config = dict(
    n_layer=13,
    d_model=192,
    n_experts=12,
    experts_per_token=2,
    d_expert=128,
    d_shared_expert=128,
    activation='swiglu',
    moe_layers=[0, 1, 2, 3, 4, 5, 6, 7, 8, 9, 10, 11, 12],
    router_score='softmax',
    normalize_top_k=True,
    routed_scale=1.5,
    balance_loss=0.00142,
    balance_bias=True,
    router_z_loss=0.001,
    init_std_router=0.0323,
    lr_router=0.0025,
    n_head=3,
    n_kv_head=1,
    head_dim=64,
    vocab_size=2048,
    norm='rmsnorm',
    norm_place='pre',
    norm_eps=1e-05,
    positions='rope',
    rope_base=10000.0,
    rope_fraction=1.0,
    qk_norm=True,
    attn_scale=0.125,
    tie_embeddings=False,
    parallel_block=True,
    init='uniform',
    init_std_qkv=0.0367,
    init_std_o=0.00719,
    init_std_up=0.0367,
    init_std_down=0.00359,
    optimizer='ademamix',
    lr=0.000679,
    beta1=0.9,
    weight_decay=0.7,
    lr_head=0.00942,
    grad_clip=1.0,
    warmup_steps=279,
    schedule='wsd',
    decay_fraction=0.931,
    decay_shape='cos',
    final_lr_fraction=0.0,
    batch_tokens=[65536, 131072, 196608],
    seq_len=256,
    doc_mask=True,
    z_loss=1e-05,
    train_tokens=489500000,
    steps=3867,
    dataset='wikipedia_en',
)
Below are experts of layer 10 (counted from 0) of a mixture-of-experts language model. Rows are named router (the router's row for the expert), gate (a neuron's input weights, with its number), up (a neuron's input weights, with its number), down (a neuron's output weights, with its number) and show model dimensions 0-191. Each number is 128 + 32 x the weight over its row's rms, rounded and kept within 0 to 255.
Before each expert's rows: "comes before" lists some tokens at least twice as common just after its tokens as in all text; "comes after" lists some tokens at least twice as common just before its tokens as in all text. This comes from a sample of Wikipedia text that the model never trained on. Tokens count by the router's weight.

# expert 4
comes before: " ", "0", "5", "4", "3", "."
comes after: "0", "2", "1", "9", "3", "5"
router [137 142  83 106 133 109 161 176  58 124 112 111 105  96 121  81 110 128 155 133  81 128 126 207 114 128 195 169 161 113 149 148 175 115  92 190  84 173 141 176 118 116 127 112 145 137  93 120 157 132 196 123  76 113 162 167 153 116 108  82 148 149 119 116  80 124 152  74 170 200 113  89 115 135  94 184  72 108 136 122 100 162 185 127 117  66 148 158  96 124 130  94  98 163 131 179 170 105 131 107  69 114 111 117 139 160  91 104 129  98 159  69 123 158 155 142 107 159 151 125 151 136 173 169 170 108 127 126 114 125  61 139 154 161 165 140 161 166 145  65 130 100 151 138  75 114 241  95 108  84  90 122 156 143 126 141  93  83 163 135 153 167 102 146 145 116 150  99 124 111 103 155  94 110 134  95 158 140  71 139 131  80 139 114 175 159 121 148 133 129 101  78]
gate0 [103 186 125 150 113 134 172 165 146 103 154 121 157  98 104 124 126 119 151  61 137 185 120 129 162 159 178 165  97 149 124 122 147 169  62 172  94 127 174 134 140 198  97 141 122 127 113  87 202  96 151 125 104 144 113 150  86  88 108 162 106 136  94 128  71 159 176  69 158  77 116 139 134 115 168 115 172  97  94 141  81 150 128  94 123 173 115 136 122 113 120 149 126 135 104 146 111  64 136  99 183 112 136 115 112  81 112 157 120 140 141 105 144 122 186 167 155 173 124 141 110 104 168 125  98 105 134  80 112 150 136 132 166 112  72 134 116 133 184 147 113 114  92 167 122 125 177 223  62  96 135  54 138 183 156 108 164 121  47 128  90  98  85 122 135 158 177  41 129 113 140 177 133 128 173 107  90 134 126 102 104 105 121 154 143 177  72 157 126 110 135 132]
up0 [112 155 105 100 184 159 157 129 188 186 124 100 114 205 117 133 109 185 216 153 103 134 108  85 207 137 147  56  75  72 107  76 145 114 119 128 130  89  88 187  76 124 135  93  95 115 191 119 161 143 130 147 132  92  80 155  99  70 115 119 110 120 116 111 179 114 105 178 159 113 107 122 158 161 173 128  95 153 119  88 102 111  92 120 122 132 144 164 150 136 139  96 142 104 133  73  89  91 132 107 101 134 117 154  92 117 166 118  51 109 135 141  80 137 112  74 106 155 158 120 174 104  94 151 132 175 128 175 105 121 224 144 115 125 140 135 107 142  99 125 155 122 104 113 152 175  73 138 188 133 165 142 131 144  97 106 140 126 109 140 113  99 101 125 115  87 129 190 135 184  72  94 127 102 140 113 158  91 168 152 129 118 146 146 154 150 127  82 114 160  80  89]
down0 [126 143  64  81 136 126  97 110 109 152 140 180  94 153 136  84 138 114 102 157 184 104 183 140 152  59 118 147  98 142 106 126 124 127 110 148 120 171 152  90 111  42 123 112  90 101 110 170  72 104 116 116 153 171 168 103 118 119 185 104 137 124 103 162 125 130 152 104  80 102 139 127 111 116 115 160  95 111  60 106 117 144 124  87 143 113 102  91 135 134  91  90  98 202 123 175 104 145  55 124 159 142 103 152 136 191 115 117  36  99 104 140 158 140 111  78 136 107  89 179  88  80 159 165 118 129  93 145  63 117 165 145 100 148 120  82 123 126 163  95 105 101 104 132 145 138 131  97 126  16 142  40 129 142 127 120  52 108 101 104 142  66 112 169 125 108 153 114 147 146 134 130 110 115 145  88 128 146 100  84 125 104  52 151 137 122 144  98  96 133 114 135]

# expert 5
comes before: "0", "9", "1", "2", "|", "8"
comes after: " ", " the", " (", "2", " a", "-"
router [124 127 111 139  98 149 156 171 118 125  70  91 128 112 170  58 173 151 147 130 156 112 154 138  83 174  84 165 171 137 113 137 134  92 112 142 109 156 157 153 155 128  97  93 137 156 111 156 120 125 128 113 133 131 119 124 141  81 113 108 119 140 174 119  75 112 137 120 148 127 106 114 115 119 151 188  65  84 130 137  82 122 162 107 225 110 152 163  67 132 117  81  94 143 141 210 142 111 153  68 152  93 142  97  69 142 105  94 119 167 135  62 138 181 125 123 100 127 181 127 159 135 135 115 141 179 115 119  79 106 122 138 174 179 129  79 129 187 142  95  93 135 158 204  63  44 141  65 113 103  88  93 100 167 126 137 127 113 140 131 109 188  68 141 133 122  96  90 139 166 104 125 162 129 168  64 146 117  84 145  95 105 181 116 172 128 104  82 143 127 101 132]
gate0 [158  66 165 161 117 147 130 119 175  98 190 147 123  87  91 165 174 114  98 144  78 111 140 121 133 122  74 158 139 157 173  76 150 158 152 115  34 156 125  37 111  73 155  82 118 133  92  97 121 135 142 183 132  96  94  86 126 118 149  89 141 107 104 114 175 102 136 161 116 131 132 115 139 122 148 108  78 137 155 127 189 182  85  70 109 121 165 154 157 121 103 130 117 135 107 160 126  70  77  60 161 104 145 116 112 147 103 122  65 108 161 139  94 139 152 151  79  91  79  68 125 135 142 133 155  82  78 102 117 123  47 146 111 134 135 133 126 116 159 130 126  75 134 128  76 114 149  97 133 167 128  95 149 132 101 115  85 126 169 155 112  67 122 133 106 127  65  90 203 116 180 106 117 103 142  85 174 146 134 170 106 141 163 122 120 167 115  87 145 132 149  87]
up0 [173 202 143 133 140 118 162 128 129 101 109 143  82 124 186  80 146 162  70 106 109 117 164 126 105 136 129 116 155 142 105 114 121 181 132 126 155  91 163 191 106  93 123 128 128  99 141 132 123 163 130 132 169 128  92 130  43 160 118  85 122 163 224 114 122 137 111 172 104 125 111 110  95 105 126 129 150 145 139  82 133 163 122 111  58  86 107 100 160 101 179  58 109 107 115 124 158  93 111 115 208  69  70 155 183 189  91  67 164 100 113 118 120 126 133 128 102 127 152 150 115 144 102  99  38 117 132 172 117 146  99 148 125 125 147 120  87  71 150 123 126 123 117 154 136  89 156 108 126 179 142 175 130 131 128 122  87 184 157  94 145  83 138  96  86 148 168  96 118 139  26 123 108 106 121 203 148 141 151 139 154 146 180 130 100 115 119 128 136 184 126 160]
down0 [121 104 155 142 104 103 108  45 188 155  90 177 170 156 154 133  92 134 146  91 128 155 202  85  99  96 152 108 138 119 102 145 120  52 171 112  95 166  94 125 139 146 124 146 124 110  79 179 121 130 102 104 142 136 220  99 101 111 106 151 127 127 146 106 150 166 110 106 172 103  74  99 159 134 120 131 135  88 116 150 152  93 133  75 184 141 141  99 100  73 137 187 144 189 133 117 162 150 123 108 171  86 104 118 121 181  89 115 149 148 143 119 148 131  79 150 178 128 112 208 128 123 136 130 155 116 171 115 150  79 136 200 161  66 180 111 126 128 193  95 104 132  88 122 151  96 148 146 120 136 163 142  50 123 135 135 184 158 161 193 110 137 131 118 186  97 132 125 152 145 125 109 144  93 188  91 105  86 122 103 118 194 171 118 136  93 144 143 139 124 136 157]

# expert 2
comes before: "1", "2", "3", " be", "g", "on"
comes after: " |", "|", " M", " D", " P", " d"
router [131 102  81 142 140 178 153 157  95 174 116 107 165 114 211  86 224 119 162 156  96 138 138 151  85 162 110 125 116 125 103 212  96 132  42 143  88 137 181 177 153 132 115 137 111 174 115 111  92 179 177  80 148 126 142 142 115  87 120 118 189 131 206 107  93 197 128 104 176 167 123 102  75  95  87 124 161 129 103 153 115 143 170 185 161 103 120 149 129 110  95  86 100 126 108 185 154 122 132 160 117  87 140  73  87 182  88 129 145 147 141  64 146 162  68 115 131 108 125 110 122  96 124 132 155 143 123  71  99 149 118 170 128 136 152 138 116  95 105 121 126 177 137 120 120 140 173  86  91  91 104  74 111 137 136 165  91  78 167 117 152  88  92 168 148 117 157 107 138 152 104 125 112 112 154  90 137 143  91 134 130 122 166 128 128 110 152 139 128  71  81 101]
gate0 [120 123 117 127  96 101 132 130  94 168 118 135 162 171 117 150 100 138 102 113 122 122 172 125 151 104  99 108 129 111 173 150 139 204  96 166  68 133 102 166  84 159 146 106 105 159 111 173 120 169 179  98 156  71 159 129  96 159  95  90 147 143 109 122 109  88 102  70 128 121 119 114  92 137  67 102 143  28 100 171 131 127 164 126 133  82 105  92 160 132 175 127 106  96 131 188 180  87 126 155 112  71  90 120 154 192  83  60 123 161 124 142 144 136 145 104 123 130  96 109 192  52 181 130  65 154  74 185 125 133 113  88 146  92 123 193 159 124 106 154 166 107  99 153 146 116 147 159 172 126 142 105 128 131 122  89  83 150 156 100 123 174  80 127 144 145 119 158 156 124 124 133  87 155 176  92  86 111  93 105 151 134 152  43 152 101 114 127  97  99 165 161]
up0 [ 79 156 200 144 114 108  58 134 132 137 140 136 179 132 171 125 145 139 142 137  96 117  95 140 168 141  99 133 115 158  90 182 131  88 110 132  34  96 108 168  99 168  84  66 192  90 165 142 126  95 106 131 174  92 121 153 120 118  87 117 165 176  96 136 105 133 187 117 156 129 142  97 108 160 149 129  99 121 138 113  92 100  91 131 172 110 120 121 131  61 148 109 123 150 127 128 147 171 119 150 162 168 143 125  94 117  78 132 143 150 103 101 105  81 137 125 117 118 164 175 114 128 124  78 156 106  97 115 142 108 132 206 148 127 146 137 170 133  80 124 125  74 129 173 127 169 106 139  82  95 133 130 110 164 150 117 199 102 133 111 137 196 134  53 128 170 157 227  91  92 144  64  79  98 143 122 116 110 154  40 136 163 100 167 145 179 123 128 154 118 154 143]
down0 [106 103 126 157 117 114 121 159 169 112 122 100 128 123 122 151 109 171 119 116  76 194 163 150 132 114 150 137 179 101  64 101 101 149 160 128 164  77 148  99 110 164 129 157 138 123  58 159 220  99 127 129  89 160  48 114 124 126 179 142 137  89 117 111 158 128 140 144 109 180 163  69  79 106 102 137 124 104 143 168  91  79 170 130 110 165 126 138 112 187 128 126 118 118 165  70 105 111  75 148 191 138 139 118 155 132 182  72 127 125 173 155 128 179  89 115 111 101  47 169 171 108 124 167 100 111 158 168 120 126 130 142 127 137 128 141 190 174 152  84  60  78 126 146  75 113 149  80  92  67 163 113 163 155 164 125 142 121 131 130  96 135 146 148 108 124 137 100 119  83 101 141 195 131 166 142 130 199 128 129 119 130 116 147 195 105 100  99 160 133 102  80]

# expert 1
comes before: " ", "-", " |", "–", " M", ")"
comes after: "1", "2", "0", "9", "8", "3"
router [122 116 125 175 135 141 144 151  90 170 115 109 147 113 104  84 167  65 101 155 130 125 105 154 118 158 126 145 195 124 119 159 115  75  69 163 110 150 104 146 128 164 157 105  89 144 115 123 143 162 143 141 126  67 154 144 140 146  97 113  77 139 167  93  91 176 122 123 119 141 118 147  90 128 144 188  97 129 115  96 152 143 155 165 130 102 175 170 101 108 146  83  85 134 126 217 142 148 191 140  60  76 140 147 104 138 106 112  79 115 173 150 121 158 144 182  96 128 177  93 117 129 176 133 161 166  81  79 126  85  71 169  84 166 163 106 108 171 118 106 135 146 148 177 128 138 172  80  47 139  80 143 106 186  83 135  99 109 180 152 155 153 128 159 116  55 177 109 117 142  96 193 133 110 133  77 113 119 119  67  87 132 150 145 143  70 111 121 145 100 121  96]
gate0 [198 130 162 137 133 136  95 148 145 183 194 163 120  95 148  99 104  55 113 152  89  96 118 129  76 177 184 126  92 155 190 113 167 115 168 123 130 121  84 131 176  85 142 108 135 151  66 169 135 155 175 116  89 119 127 139  70 160 102 141  86 115 131 105 130 145 130 121 117 110 150 124 153 133 104 114 131  90 124 179  86 134 132 156 125 161 127 123 123 176 140 107  77 116 110 170  97  65  98 114 128  53 157 125 106 161 122 134 109 128 126 135 134 135 152 161 107  96 160 107 213 101 122 172 133 164 103 157  98  85  81 133 130 119 108 178 168 101 172 118 156 127 154  94 170 150 101 109 204 103 117 107 164 187  77 171 162  86 133 169 152 143 172 109 141 179 224 126 147 129 156  78 177 126 150 140 128 137 102 177 143 124 158 143  66 130 171  84 124 126 146  90]
up0 [126 178 164  91 146 127 121 107  96 158 167 104 103 143 183 132 139 114  98 125 128 106  94 142  63 121 129 111 110 130 103 135 145 148 130 120  79 103 133 203 169 137 102 121 160 115 167 143 176  99  67 129 119  88 120 107 109 131 145 122 126 104 172 178 141 127  98 115  93 181 107 133 131 201 139  76 127 168  88 116 151 122 119 148 148 132 116 143 156 118 129 128 119 211 115 174  76 148 127 166 172  74 129 139 108  87  62 159 180 177 162 195 103 127 136 180 129  75 133 146 128  75 123 130  94 165 116 139  97 152 106 129 122 119 148  75 179 154 187 145 139 197 107 127 176 149  95  67 195  88 111 133 164 188 113 138 157 109 131 181 180 111 132 139 154 139 153 153 109 138  74 157 180 123 195 137 116  86  65 109 124 149 207 121  97 155 114  99 129  95  97 123]
down0 [166 121 141 111  87 172 152 137  95 117 153 129 200 122  88 127  99 136 161 108 139  78 110  53 114 111 114  57 112 152  83 128 122  79  88 134 160 148 136 134 131  88 144 103 192 133 101 100 162  89 111 154 144  99 162 143 145 167 140 119 125 142  73 101 169 118  55 150 136 150 121 140 129 128 137 169 157 157 117 194 143 144 103 139 117 147 140 136 104 108  93 112 108 163 133  74  50 113 185  71 163 187 108 109  87 153 149 141  83 150  81 116 130 154 132  69 161 193 119 111 116 103 125 124  93 126 115 104 155 111 208 146 110 136 135 154 127 142 159  93 128  80 124  94 103  88 107 131  74 149 120 112 196 109 255 131 136 133 106 135 174 140  80 103 137 157 120  78 143 138 146 130  47 184  94 103 130 124 152 127 113 104 151 128 155 129  89 123  99 171 107 133]